config = dict(
    num_hidden_layers=13,
    hidden_size=128,
    n_experts=256,
    experts_per_token=8,
    d_expert=32,
    d_shared_expert=256,
    hidden_act='swiglu',
    moe_layers=[4, 5, 6, 7, 8, 9, 10, 11, 12],
    router_score='softmax',
    normalize_top_k=False,
    routed_scale=10.3,
    balance_loss=0.0125,
    balance_bias=False,
    init_std_router=0.0119,
    lr_router=0.00109,
    vocab_size=16384,
    norm='rmsnorm',
    norm_eps=1e-05,
    tie_word_embeddings=False,
    optimizer='soap_variant',
    learning_rate=0.00532,
    beta1=0.95,
    beta2=0.98,
    max_grad_norm=2.0,
    batch_tokens=[32768, 65536, 98304],
    max_seq_len=1024,
    train_tokens=296100000,
    max_steps=4621,
    dataset='wikipedia_en',
)
Below are experts of layer 6 (counted from 0) of a mixture-of-experts language model. Rows are named router (the router's row for the expert), gate (a neuron's input weights, with its number), up (a neuron's input weights, with its number) and show model dimensions 0-127. Each number is 200 + 30 x the weight over its row's rms, rounded and kept within 0 to 999.
After each expert's rows: "mostly gets" lists some tokens that are sent to it at least half of the time. This comes from a sample of Wikipedia text that the model never trained on.

# expert 95
router,195,205,213,226,193,193,234,165,205,163,209,229,218,166,203,169,190,178,178,264,204,183,231,223,213,215,213,210,208,178,182,177,224,177,249,159,237,250,257,165,174,229,224,183,145,227,274,202,255,189,181,182,199,194,187,199,172,232,182,194,192,242,153,191,224,187,233,158,190,185,120,174,234,234,196,251,169,228,171,184,165,125,253,179,207,184,220,200,195,183,216,202,232,224,209,161,142,154,206,205,205,183,237,220,201,209,241,183,171,166,256,234,163,217,196,210,223,186,162,156,235,154,169,152,220,209,211,216
gate0,196,188,198,225,210,205,203,239,157,144,206,201,237,197,221,216,181,214,200,196,178,185,229,182,169,220,220,158,195,184,208,170,224,217,162,236,227,226,213,179,192,172,223,228,215,214,88,210,229,260,255,186,181,225,267,167,197,246,191,180,174,207,168,169,264,213,172,172,185,203,190,170,173,167,209,230,164,216,240,173,225,247,232,249,237,179,164,169,215,218,182,177,196,200,272,207,204,133,153,199,227,148,190,231,162,251,175,193,215,196,230,261,184,209,190,199,198,220,178,214,197,202,188,223,208,211,236,252
up0,206,222,247,173,195,200,248,209,156,175,189,196,210,173,227,255,185,249,200,226,224,169,233,218,231,207,221,135,165,231,249,206,236,206,206,212,260,252,174,231,199,247,153,253,201,161,158,186,186,224,227,235,211,220,238,143,203,177,238,217,185,229,211,215,222,212,236,200,260,176,215,133,203,210,204,150,187,213,207,236,220,208,239,186,176,225,226,253,211,236,167,195,217,186,172,233,204,198,156,205,204,236,222,187,243,184,228,193,238,223,219,265,177,219,162,178,240,195,205,210,172,189,165,195,235,245,254,222
mostly gets: "apo", " know", "weet", "idd", " broke", "augh"

# expert 237
router,197,181,151,153,173,194,185,175,217,215,214,172,240,254,156,193,187,217,242,261,185,205,193,216,196,165,167,175,216,188,188,169,198,219,165,229,196,208,203,194,211,195,197,268,241,175,171,229,157,160,225,231,194,192,148,174,238,236,171,196,194,142,209,206,154,188,182,225,200,144,173,252,172,164,175,141,245,218,191,202,240,227,182,173,210,206,224,157,229,195,189,223,147,190,218,174,148,147,165,184,227,253,163,171,240,170,216,155,165,160,200,215,236,235,187,179,208,215,167,159,198,239,196,234,225,195,171,246
gate0,221,222,144,173,196,169,216,179,236,215,208,137,205,204,197,262,215,270,208,206,200,256,177,218,173,217,237,215,169,218,181,250,223,190,212,181,219,172,226,160,194,243,232,148,148,192,178,170,214,163,193,196,223,235,193,175,227,205,178,185,269,245,181,212,180,220,243,240,165,131,228,175,213,243,211,183,217,245,183,205,199,216,166,196,232,222,169,213,208,247,216,198,173,248,158,225,211,180,223,167,223,158,257,229,161,156,215,230,190,214,172,167,190,224,157,185,185,249,158,227,149,196,217,221,214,205,228,180
up0,174,145,228,197,189,257,211,216,146,195,208,236,216,210,151,204,217,168,245,194,206,169,200,165,295,205,220,156,194,177,208,138,259,209,184,204,196,232,203,212,221,174,202,197,212,210,172,224,201,266,229,179,172,221,235,233,179,169,244,139,130,186,166,188,246,172,174,204,167,238,189,176,211,186,220,171,223,151,223,185,188,149,202,253,176,156,182,184,192,189,188,187,186,167,246,125,172,218,192,212,197,244,210,217,186,189,176,212,256,207,213,200,188,196,241,196,192,197,209,225,184,184,159,177,182,184,250,235
mostly gets: " Genus", " Synonyms", " Animalia", " genus", " name", " names"

# expert 73
router,231,183,166,169,154,152,218,231,251,230,175,145,188,257,161,218,224,185,220,176,178,194,158,221,166,178,219,255,148,205,225,186,165,231,180,177,258,212,174,229,192,266,207,236,237,170,230,206,208,139,264,173,195,215,232,158,241,221,168,131,227,223,158,221,153,203,194,192,176,188,170,229,208,183,178,172,172,190,241,238,238,238,146,200,191,179,206,195,186,206,234,168,242,178,172,226,172,214,214,186,242,203,220,179,216,157,187,178,178,199,217,190,225,212,172,168,220,189,176,154,226,192,193,197,208,220,170,154
gate0,171,161,188,176,167,224,249,184,240,187,178,236,299,174,189,171,202,202,191,187,172,194,241,238,180,249,201,202,182,223,212,181,248,241,142,189,201,160,225,194,211,208,210,185,202,160,161,171,192,189,229,186,190,165,215,224,217,223,171,145,205,229,171,206,261,190,197,232,194,216,201,240,219,169,256,213,144,241,165,226,228,154,180,184,143,184,164,207,213,209,231,203,205,217,193,251,255,223,217,147,145,198,228,183,202,227,165,237,175,174,223,254,221,242,201,187,155,203,238,179,231,169,219,205,226,226,176,184
up0,229,231,187,172,212,195,161,211,179,170,273,192,165,172,174,142,217,214,196,178,191,179,174,181,160,196,241,198,178,182,228,194,218,180,198,206,201,180,181,208,176,204,203,215,195,147,207,201,249,220,191,206,167,217,185,225,187,179,210,258,193,159,215,262,196,191,214,215,248,202,157,212,142,183,204,139,261,204,172,155,175,229,214,136,211,227,214,150,186,200,96,189,192,227,239,229,159,187,210,242,248,177,207,163,197,224,256,185,195,203,161,197,209,224,210,237,258,200,200,182,159,206,217,256,196,185,253,224
mostly gets: " using", " with", " include", " alongside", " vocals", " With"

# expert 129
router,232,183,159,204,222,227,192,211,236,143,160,211,240,156,198,235,204,182,162,204,225,169,227,161,233,203,196,177,187,208,224,171,165,236,208,172,231,175,233,198,192,226,204,212,174,222,215,201,180,197,210,162,197,227,209,198,245,230,165,135,230,261,179,227,235,151,187,204,197,224,162,199,246,194,244,205,186,258,149,180,190,145,198,205,141,245,198,255,231,206,231,210,170,173,193,172,217,229,223,208,160,144,221,191,197,215,206,159,183,159,247,254,151,143,180,203,172,199,180,164,239,145,209,213,232,196,213,248
gate0,214,173,222,191,206,159,223,196,169,194,218,240,166,131,168,189,227,186,220,202,193,183,252,171,177,197,181,232,179,208,211,233,181,160,224,217,211,223,226,215,193,144,200,201,257,170,239,157,188,220,264,214,185,215,211,215,221,180,170,179,195,238,169,150,179,216,185,167,226,220,118,191,234,169,175,197,215,219,210,150,214,149,99,219,242,178,193,190,242,227,205,184,191,222,214,215,260,215,144,232,226,204,220,187,222,238,170,231,236,247,192,208,167,201,218,209,170,169,175,156,152,207,209,222,200,217,248,237
up0,234,190,210,196,252,210,265,207,202,133,208,188,237,161,200,188,196,196,183,134,197,201,206,170,160,142,141,154,198,152,175,211,191,236,168,187,176,192,229,179,154,166,229,241,214,207,162,227,235,184,145,223,206,175,196,204,196,196,203,165,150,194,222,155,203,200,193,172,256,218,230,238,191,160,243,223,186,222,231,198,243,214,172,153,201,194,174,213,185,181,246,246,181,196,175,172,174,284,139,184,160,184,180,224,167,188,225,230,211,187,203,212,269,163,213,201,188,203,185,198,157,211,167,211,196,215,212,250
mostly gets: "enn", "agn", "ugg", "rog", "ipl", "apt"

# expert 249
router,154,158,223,233,243,227,207,167,221,165,177,179,187,194,157,214,189,242,170,149,186,236,207,202,163,180,161,202,223,182,221,174,234,198,196,207,157,239,238,202,222,180,170,159,178,206,197,211,201,250,224,209,159,239,159,255,147,179,179,160,171,253,204,171,185,179,215,167,149,237,204,171,202,228,175,224,219,246,213,183,227,192,191,213,218,151,179,187,156,257,164,172,191,155,240,216,216,244,220,248,159,181,187,166,212,254,219,230,267,236,170,197,209,262,217,216,171,210,203,210,200,233,210,249,201,188,172,232
gate0,173,195,195,154,171,182,232,275,194,168,235,233,241,156,258,211,206,206,193,197,158,195,249,226,185,218,170,189,211,203,140,230,206,180,250,194,207,210,214,204,227,190,181,208,199,172,163,196,173,229,147,225,186,183,240,273,176,181,172,230,209,215,141,203,214,227,239,198,155,246,203,205,209,202,184,220,226,220,176,203,160,205,207,173,216,204,213,230,241,170,258,191,217,145,223,246,221,215,226,140,197,214,239,144,185,183,147,217,208,275,221,233,232,162,240,204,202,188,180,223,216,152,146,187,210,201,183,168
up0,278,241,214,156,213,245,159,206,200,245,174,186,209,219,227,187,236,227,210,203,233,186,225,139,202,135,204,193,196,213,250,219,251,193,170,160,186,215,195,216,173,209,158,200,125,210,227,224,191,209,222,190,156,221,198,192,189,232,190,194,206,208,224,238,213,221,170,165,229,206,160,196,161,207,228,189,225,175,170,190,216,205,209,239,124,130,252,146,165,204,182,212,212,205,210,192,226,190,175,163,199,201,211,235,194,211,157,197,232,206,241,225,173,163,157,212,189,179,184,182,176,198,248,201,289,258,233,192
mostly gets: ")},", " ago", "–present", ".m", " July", "resent"

# expert 24
router,205,204,239,177,227,204,190,137,186,165,225,247,188,157,163,219,222,154,223,167,226,169,214,182,206,218,215,148,230,186,202,209,241,169,229,141,216,188,251,201,219,225,177,225,163,147,205,251,200,223,209,197,187,247,183,185,145,222,160,170,145,241,171,243,220,160,247,181,164,228,130,199,220,207,174,181,178,236,155,179,176,167,241,161,196,246,222,177,181,172,257,201,185,202,209,210,171,202,222,236,170,168,219,193,228,198,235,199,203,142,249,221,178,237,187,207,226,208,202,171,213,147,154,215,220,203,194,235
gate0,206,145,162,229,241,173,157,189,184,161,189,221,183,197,162,246,239,229,152,151,190,175,221,177,206,190,194,187,205,189,210,176,213,201,176,215,181,198,178,225,238,219,176,148,157,193,170,243,147,252,205,239,254,205,168,168,172,209,176,182,163,227,278,181,182,162,240,218,155,168,192,227,177,200,189,238,200,170,208,174,179,170,163,189,188,249,160,177,203,172,226,178,202,179,224,178,206,209,202,165,141,266,183,205,188,180,148,239,236,177,207,175,196,192,216,273,212,200,260,221,220,195,188,157,213,190,204,144
up0,241,203,252,270,206,186,209,202,136,211,219,169,229,198,220,202,216,186,173,147,215,197,206,135,201,179,262,221,170,191,179,137,206,198,207,263,215,246,186,186,215,244,202,169,151,235,198,208,223,174,188,136,195,172,205,181,211,217,215,234,199,220,201,203,153,198,205,185,186,251,184,196,202,204,189,177,199,194,174,157,199,199,196,239,239,186,142,176,198,204,203,180,186,252,162,177,179,248,207,281,179,215,188,196,252,169,252,244,174,216,208,158,173,188,245,225,293,218,200,162,199,199,217,187,197,232,209,185
mostly gets: "ird", "ipp", "arg", "ollow", " Last", " tim"

# expert 144
router,193,161,182,142,202,162,151,177,195,193,178,190,200,179,162,227,210,173,202,132,205,194,242,233,190,260,239,246,260,206,231,239,240,190,218,229,163,226,218,243,214,194,149,199,237,194,163,215,205,194,235,189,186,219,180,240,139,200,186,227,172,228,232,196,162,194,240,233,194,218,195,201,173,186,160,168,164,216,193,206,236,217,171,224,215,162,178,150,155,198,199,219,203,179,204,249,178,233,160,195,179,190,173,196,204,197,191,240,170,278,194,173,235,164,256,208,151,219,178,233,235,209,173,239,162,188,155,253
gate0,160,233,171,181,144,200,232,144,266,203,221,207,184,208,149,178,195,179,164,217,218,184,199,141,189,213,191,276,211,177,215,169,240,208,235,213,230,154,204,237,200,180,185,188,195,192,218,181,199,164,267,241,227,216,203,204,172,185,144,248,251,175,193,187,243,229,190,243,229,147,221,227,179,186,242,241,211,184,215,192,213,218,189,195,204,166,163,236,187,237,205,206,149,205,177,192,202,182,196,173,158,193,217,211,190,192,227,141,202,252,174,199,218,190,237,187,206,294,220,185,270,239,197,207,217,210,229,225
up0,173,189,145,195,179,210,217,138,202,190,234,175,203,164,158,173,171,245,144,200,177,163,202,214,173,207,184,237,180,152,232,159,228,170,236,220,258,148,174,256,186,117,192,189,194,185,195,232,201,174,215,253,200,200,184,169,175,209,150,196,209,192,161,193,246,211,177,236,189,174,233,228,199,230,199,281,245,159,195,203,181,215,188,217,250,223,146,162,186,222,180,212,167,217,193,220,204,181,201,180,174,152,233,194,172,208,239,184,239,213,186,200,225,213,247,218,200,263,239,209,218,233,190,223,183,252,213,220
mostly gets: "–present", "8", "9", "6", "5", " century"

# expert 155
router,145,227,166,168,164,256,178,213,158,189,200,143,173,188,172,138,223,171,241,211,185,216,197,206,203,168,153,209,144,219,169,189,210,243,164,185,215,244,202,181,206,211,182,255,224,199,180,253,188,198,179,218,165,254,178,162,215,148,194,198,189,184,231,212,161,198,236,178,206,191,244,247,192,214,234,151,213,228,226,167,179,214,281,271,182,193,165,218,138,217,159,199,208,153,210,181,202,226,188,173,206,157,183,179,206,227,162,207,185,217,193,178,248,193,227,163,188,229,238,215,164,222,193,186,196,195,139,205
gate0,188,201,206,183,209,226,157,227,189,201,192,167,246,204,200,185,178,168,206,236,178,175,185,216,203,226,247,186,177,145,135,155,232,185,173,160,246,212,181,220,245,184,260,207,201,206,238,270,219,211,192,202,270,210,187,169,211,251,165,198,213,210,237,209,226,256,211,168,131,256,194,241,194,212,181,164,228,161,189,190,190,194,190,235,196,219,141,174,194,207,194,173,216,143,186,137,229,212,166,183,190,210,225,249,222,185,210,176,140,160,231,168,224,194,222,207,247,282,209,194,183,215,201,212,191,204,179,190
up0,204,173,205,236,210,215,195,185,188,171,232,197,178,176,206,172,178,156,215,199,183,183,192,160,157,257,186,203,227,168,211,176,183,186,177,172,208,238,175,198,233,187,180,140,270,159,227,230,188,253,221,230,262,181,214,207,162,166,240,243,216,218,205,247,170,244,200,178,141,228,207,173,216,221,215,179,291,128,207,218,154,209,216,190,250,193,210,204,204,218,154,194,199,238,224,209,187,173,200,187,264,215,239,177,147,216,193,208,201,236,169,196,226,189,178,165,179,252,230,145,246,239,212,217,209,176,197,214
mostly gets: " Succeeded", " Preceded", " Nominated", " appointed", " Directed", " nominated"

# expert 55
router,223,191,224,142,234,214,178,209,243,149,238,230,225,202,201,209,193,210,244,166,209,206,166,210,243,241,202,249,186,228,238,226,182,181,183,212,199,193,240,190,251,154,191,225,216,149,164,162,196,203,195,215,172,237,139,174,224,143,194,244,167,218,226,164,168,251,212,213,197,216,224,226,191,198,201,203,202,219,191,285,168,155,209,174,209,247,249,159,182,188,225,195,190,238,221,228,223,239,209,195,228,230,183,205,246,209,181,168,184,167,254,165,196,208,212,210,174,225,259,197,234,241,136,230,176,204,258,189
gate0,186,172,186,233,204,159,230,184,207,183,209,226,188,197,235,165,198,181,198,230,162,217,204,220,232,183,241,208,244,168,186,221,185,216,183,196,192,243,201,192,215,171,261,170,265,192,180,167,256,241,193,234,197,216,201,252,201,210,202,147,207,255,212,213,210,275,209,228,260,232,215,216,164,198,205,198,198,171,226,195,163,218,224,211,199,218,131,137,224,261,158,205,194,186,217,206,203,151,191,185,266,188,191,188,203,181,238,230,213,175,301,220,239,189,184,257,207,181,219,241,226,225,238,245,211,215,199,195
up0,200,192,186,191,212,219,179,235,159,189,227,189,238,185,228,161,192,177,194,236,196,181,220,203,263,141,222,201,242,184,179,219,172,235,214,219,186,161,194,202,239,153,240,235,222,190,187,134,225,261,179,189,156,199,157,208,234,181,185,167,163,222,190,189,222,214,148,214,202,193,207,186,153,248,244,175,208,156,172,233,173,228,195,197,156,237,129,186,188,214,204,227,210,197,256,180,233,176,200,177,236,177,248,200,250,186,235,216,209,175,177,186,265,154,159,250,185,208,243,228,192,263,209,214,212,152,179,228
mostly gets: " Russian", " Communist", " Roman"

# expert 164
router,236,235,194,161,174,186,228,181,205,203,168,151,204,177,238,182,222,224,215,199,244,272,181,185,237,181,216,190,159,236,221,229,149,194,226,245,212,194,202,225,236,227,196,171,207,202,222,161,180,207,189,242,147,182,207,261,195,236,175,238,225,194,186,224,189,227,246,258,168,227,209,155,209,183,191,249,204,123,136,187,177,223,257,249,172,177,196,182,220,215,227,155,207,214,127,181,248,177,241,220,180,160,203,173,217,195,192,191,251,213,220,197,169,156,205,188,173,219,191,221,235,234,182,208,196,174,246,218
gate0,187,159,181,197,192,185,251,185,168,224,210,198,195,159,172,231,178,245,215,247,176,205,181,156,206,185,211,142,192,181,233,197,200,213,181,218,180,201,153,223,198,241,235,221,245,230,159,215,209,230,216,216,156,165,141,261,209,175,184,206,200,172,200,233,183,170,175,224,220,235,181,142,208,191,209,208,230,180,147,238,211,247,196,190,169,189,160,227,224,194,136,239,117,186,178,165,233,192,188,201,212,155,164,236,172,205,219,186,201,159,219,231,184,191,208,170,156,240,226,234,195,242,284,236,209,185,207,253
up0,222,200,189,231,170,213,159,204,221,221,197,177,184,155,205,152,175,233,167,144,222,213,148,209,212,192,166,209,217,160,202,187,212,195,195,231,236,227,172,166,212,212,251,146,223,175,192,188,151,177,237,206,186,199,240,128,179,205,183,212,241,227,205,240,195,189,198,207,152,155,147,187,232,208,214,223,246,200,189,209,231,214,191,213,181,237,213,172,204,208,251,218,243,192,174,176,156,198,249,236,165,167,185,204,225,174,165,152,179,259,194,156,248,243,206,146,154,161,243,227,201,222,119,185,183,210,158,222
mostly gets: " industry", " technology", " campaign", " flood", " market", " Force"

# expert 47
router,236,185,185,179,241,159,180,183,235,248,223,224,240,163,243,202,206,179,213,194,220,191,239,226,153,209,204,209,228,195,235,151,197,157,200,172,238,180,200,170,214,263,192,153,158,181,172,164,227,252,238,200,198,198,263,198,227,168,161,176,200,236,178,152,213,166,174,173,236,226,179,222,227,253,180,220,178,205,211,219,222,209,194,217,198,224,154,203,192,228,249,164,169,184,165,228,170,226,182,190,262,158,177,207,125,206,173,225,256,273,177,204,199,215,204,231,195,155,230,217,202,227,219,215,221,200,158,155
gate0,158,209,201,212,170,185,204,139,232,233,243,233,194,204,207,214,208,186,212,176,223,182,248,211,204,236,186,164,212,217,187,206,195,182,246,177,205,172,215,132,224,225,211,215,186,197,235,139,211,246,202,203,179,225,197,192,113,168,221,190,203,240,250,247,158,186,200,202,222,156,158,215,192,205,136,282,234,230,128,191,202,171,194,215,228,213,223,203,211,182,217,189,228,143,194,188,144,157,185,233,238,214,159,189,229,237,194,215,204,206,205,214,220,222,191,142,231,151,238,166,203,135,190,209,183,193,206,236
up0,216,241,187,145,180,177,191,257,157,202,228,143,225,207,165,220,193,195,247,146,251,222,170,187,182,226,169,188,210,221,191,194,199,239,120,221,267,219,244,197,215,177,291,177,224,201,225,236,203,206,186,160,195,234,196,178,251,159,203,186,204,225,213,225,208,230,187,200,154,208,169,181,174,195,227,168,202,207,261,222,160,164,199,183,160,223,225,221,141,198,174,180,212,226,241,219,170,192,165,179,219,182,221,209,178,193,207,243,151,215,208,244,195,254,247,218,200,255,208,178,177,228,209,182,203,177,163,179
mostly gets: "^{(", "/km", " Height", "})\n", "⁄", " (#"

# expert 35
router,238,200,222,264,179,183,259,219,184,244,251,177,180,226,199,197,199,194,191,222,190,168,246,230,254,144,212,218,236,207,195,215,154,171,210,215,181,171,183,216,193,191,231,203,135,169,174,181,166,193,232,200,181,182,265,204,208,210,220,192,228,198,183,150,212,222,200,185,220,199,179,217,171,247,195,203,234,222,198,205,235,185,173,260,248,215,210,156,199,202,240,157,194,216,153,235,132,172,187,219,191,229,197,172,195,168,133,206,259,252,188,186,208,162,220,238,228,151,191,219,234,219,219,199,271,165,205,147
gate0,188,243,220,160,155,238,212,241,202,146,124,207,190,171,149,182,193,273,174,195,162,218,170,157,175,203,192,198,204,223,231,239,187,215,190,198,169,200,193,237,180,179,201,196,199,170,137,226,193,211,263,226,190,156,156,242,190,206,212,215,198,165,187,192,207,175,199,170,241,206,170,201,179,187,250,201,216,147,227,165,231,208,197,221,192,241,182,213,208,188,180,188,220,237,198,199,205,193,118,166,215,210,195,202,267,181,178,200,172,243,237,179,218,220,197,179,246,193,189,268,155,153,246,269,226,194,223,208
up0,235,195,203,212,220,231,156,195,209,232,192,141,207,178,205,249,183,147,193,251,221,203,177,156,199,216,220,154,133,167,171,211,198,162,273,205,179,213,223,193,179,170,198,165,191,209,221,169,181,174,164,204,195,221,273,181,223,206,185,222,213,172,173,250,148,211,223,217,163,196,204,180,234,181,164,223,142,212,158,189,205,178,200,173,221,224,249,219,188,196,182,215,258,199,194,271,221,216,225,192,149,236,210,226,162,180,209,160,203,185,197,240,173,147,158,211,241,185,166,226,158,224,133,180,173,194,178,238
mostly gets: " approximately", " reduce", " about", " extensive", " surrounding", " increasing"

# expert 71
router,227,166,111,221,185,198,236,199,224,233,171,181,178,173,203,134,203,171,151,233,196,192,205,183,197,188,241,174,214,197,207,129,158,178,190,160,216,196,208,227,149,167,191,203,243,230,238,192,229,155,180,212,203,196,211,162,154,157,241,189,181,225,191,220,184,254,172,191,232,189,159,177,152,236,190,211,225,143,221,194,241,226,164,203,230,220,214,216,232,211,211,182,181,156,237,171,176,198,201,205,220,170,171,188,210,206,173,195,185,227,217,231,231,228,153,249,149,217,238,218,161,142,263,168,187,237,165,176
gate0,228,181,224,172,210,174,291,222,196,208,253,209,142,177,206,188,186,132,214,147,226,178,211,248,185,195,202,170,189,238,177,211,235,226,193,210,199,218,141,230,201,162,194,201,167,206,199,206,211,154,251,188,203,184,206,178,191,191,193,218,155,178,197,220,211,239,220,192,188,231,225,195,205,209,151,264,211,151,192,160,190,234,176,213,191,203,221,129,197,154,156,180,226,220,242,260,163,118,254,226,214,230,195,239,204,185,228,182,235,190,175,249,171,202,156,200,181,246,194,243,190,172,166,190,207,193,187,213
up0,184,225,179,237,187,202,231,202,140,214,141,177,169,169,193,216,192,247,201,235,165,162,182,166,238,171,222,195,224,204,213,220,165,260,203,211,190,244,261,214,201,216,197,246,235,175,194,196,188,159,202,197,239,186,157,223,204,223,205,223,201,209,243,157,220,207,155,233,190,175,191,192,229,216,242,161,203,243,211,219,156,211,239,184,171,236,222,193,252,206,229,205,139,216,194,185,217,267,215,193,130,187,221,231,183,245,173,289,197,164,174,156,192,175,175,195,245,185,199,236,252,194,191,166,191,244,219,223
mostly gets: " was", " had", " were", " is", " has", " are"

# expert 20
router,186,242,215,156,158,226,166,212,163,211,245,185,208,184,184,202,185,241,242,175,167,207,192,222,226,143,246,208,195,243,168,228,215,184,130,203,200,213,216,187,235,163,235,247,219,193,217,175,175,184,187,243,205,212,200,162,238,154,252,182,209,224,180,180,138,159,199,178,153,212,253,222,208,202,201,243,216,205,197,216,185,256,180,222,228,162,239,179,152,155,169,179,196,213,193,202,203,223,229,240,209,175,143,159,210,237,144,263,171,157,204,242,226,221,224,207,232,204,182,213,175,240,146,243,194,202,211,224
gate0,196,207,181,201,178,211,215,256,202,209,201,184,214,221,241,210,145,145,215,151,179,165,212,223,231,208,161,175,178,194,216,226,166,184,172,192,214,224,216,225,196,206,187,196,220,178,197,264,172,266,184,214,251,237,217,163,205,221,195,188,168,226,168,204,244,206,208,241,194,222,165,173,219,252,185,196,266,188,217,256,172,181,246,192,262,204,152,214,219,158,229,239,232,200,224,219,141,162,197,226,191,224,214,161,225,236,225,198,204,148,160,180,169,152,190,145,212,207,137,207,179,192,191,143,200,264,174,174
up0,216,203,153,180,172,230,226,258,173,220,210,168,189,248,218,217,179,152,205,143,198,155,182,212,237,234,167,175,194,178,226,217,165,188,189,189,219,239,240,192,190,197,201,169,212,180,213,239,183,241,201,182,244,200,227,195,229,198,204,183,206,224,192,184,244,176,187,238,195,215,145,192,201,271,195,197,264,161,229,240,143,189,233,213,232,190,159,211,191,135,211,244,244,203,238,219,145,165,211,226,193,227,222,203,215,241,210,164,196,116,168,170,191,137,185,158,205,219,157,213,181,222,180,152,220,242,183,184
mostly gets: "°W", "°E", " Upload", " Interactive"

# expert 38
router,208,173,190,170,185,180,175,247,210,215,187,172,196,211,239,219,232,281,226,185,214,234,204,218,154,241,135,187,217,173,180,228,233,154,255,205,226,247,218,225,217,163,185,213,228,179,174,217,220,214,168,195,144,167,169,167,236,198,143,195,222,218,197,189,141,175,208,171,201,172,219,229,198,205,178,180,238,172,188,208,190,180,190,158,201,198,184,198,226,247,185,187,172,148,209,278,233,219,170,198,193,154,201,234,239,242,165,185,204,168,177,167,190,224,156,149,184,195,230,234,229,259,172,217,161,204,144,154
gate0,201,177,185,218,243,246,233,208,236,152,140,156,202,220,246,183,183,220,224,249,155,205,207,182,205,212,212,215,185,206,147,223,192,188,166,180,223,230,191,249,188,225,229,226,210,175,204,185,218,156,199,199,193,153,199,159,230,212,182,208,210,266,200,215,200,248,195,195,247,217,175,191,151,214,203,219,216,152,171,210,178,187,209,197,212,217,183,200,182,192,157,247,193,214,197,237,232,221,167,222,135,219,170,174,222,167,218,160,185,177,215,209,205,118,203,124,178,192,279,221,224,251,250,143,211,231,200,148
up0,210,241,166,210,233,174,185,180,201,212,171,162,179,197,126,158,184,179,217,178,169,243,234,172,189,190,173,159,215,188,175,215,155,148,241,170,194,219,263,161,218,173,191,157,252,175,217,194,236,219,225,204,213,159,217,206,196,224,236,258,224,178,165,192,166,210,213,158,194,197,145,183,194,241,187,258,204,154,158,199,222,223,171,212,154,212,233,232,217,224,211,186,105,214,220,215,186,187,194,215,245,204,191,212,144,202,242,206,175,172,147,207,195,201,203,184,205,195,226,141,228,205,216,209,257,145,203,176
mostly gets: " politician", " footballer", "born", " singer", " actress", " journalist"

# expert 192
router,196,217,261,165,190,163,137,189,217,167,183,216,212,183,159,242,206,195,251,194,162,251,189,249,185,194,256,231,223,244,182,220,199,167,150,207,174,243,185,168,260,169,151,212,224,198,185,168,238,188,226,232,211,213,165,174,209,192,231,225,187,163,169,250,165,190,204,211,176,236,234,223,189,203,193,184,205,187,199,246,192,211,202,189,232,162,269,208,208,140,223,220,183,222,219,178,163,238,186,213,229,226,146,187,252,179,204,214,151,145,186,189,230,239,179,194,171,202,201,180,183,253,149,251,173,204,238,206
gate0,199,210,178,234,192,195,214,235,215,198,165,143,190,215,182,198,172,204,182,198,196,235,223,143,139,143,211,218,229,144,148,159,241,196,175,217,143,175,151,243,222,214,192,227,156,200,164,249,183,217,244,205,186,216,200,194,167,192,211,221,215,195,232,211,236,176,158,168,226,162,157,210,195,219,232,152,184,247,207,191,190,173,219,135,187,190,126,210,185,264,227,187,193,165,191,189,236,131,198,166,195,203,187,246,160,165,186,214,194,231,228,168,229,221,192,229,245,206,182,220,210,153,214,231,169,203,159,230
up0,229,282,194,217,172,188,186,261,181,186,152,182,180,168,167,168,193,152,196,188,181,205,246,193,196,160,194,231,163,168,174,211,259,180,169,272,164,164,167,220,235,246,224,231,214,217,192,188,186,225,199,174,185,240,217,239,211,221,251,160,189,180,173,223,213,181,180,192,187,226,206,155,205,215,205,176,214,206,167,258,229,215,157,144,192,157,182,167,260,155,264,202,217,207,188,207,259,201,197,179,192,230,183,187,181,190,211,214,173,204,196,211,191,240,178,159,163,147,209,199,223,171,258,162,221,181,175,158
mostly gets: " wife", " mother", " sister", " Highland", " loc", " brother"

# expert 77
router,216,131,219,196,187,200,179,204,242,166,168,181,207,263,171,213,175,244,233,142,152,252,248,234,159,228,225,234,217,213,188,170,244,181,215,246,216,214,196,196,256,215,169,160,217,190,195,240,216,223,231,229,155,212,161,221,164,165,204,217,154,253,164,182,168,150,198,206,179,244,204,201,185,165,206,229,163,227,209,176,229,208,179,227,191,149,237,158,169,187,226,150,172,167,255,245,233,259,168,208,195,207,182,217,193,234,221,243,194,228,217,247,184,233,193,171,166,187,215,214,205,231,195,221,189,208,187,212
gate0,200,180,197,243,210,267,216,197,195,180,201,258,167,186,175,227,260,188,185,205,166,174,241,221,237,211,224,203,202,215,205,184,192,211,228,205,252,252,183,178,208,204,190,191,194,196,180,192,165,189,165,195,227,219,134,232,208,167,199,167,189,190,215,196,194,203,265,218,163,245,256,255,199,178,224,205,203,210,183,199,195,183,221,178,251,213,162,148,170,208,226,218,196,183,229,183,149,260,201,185,145,226,216,167,260,206,167,161,252,201,237,195,145,163,238,146,197,219,244,230,205,195,162,155,223,273,217,218
up0,231,209,205,241,148,213,212,265,227,224,190,183,253,209,191,169,117,219,195,172,201,184,197,194,158,165,170,215,160,194,134,218,195,197,213,209,222,219,208,200,230,206,247,220,232,250,163,212,195,240,196,157,234,189,160,158,173,207,214,196,257,210,195,224,182,206,182,214,176,182,144,239,211,221,198,189,236,223,234,203,186,178,198,202,251,210,239,245,209,208,203,170,171,214,140,259,226,226,202,199,241,185,186,224,160,212,238,146,178,198,142,253,184,229,232,184,202,218,128,159,192,168,220,180,224,195,149,174
mostly gets: "–present", "]}", " ago", "0", " Died", ")},"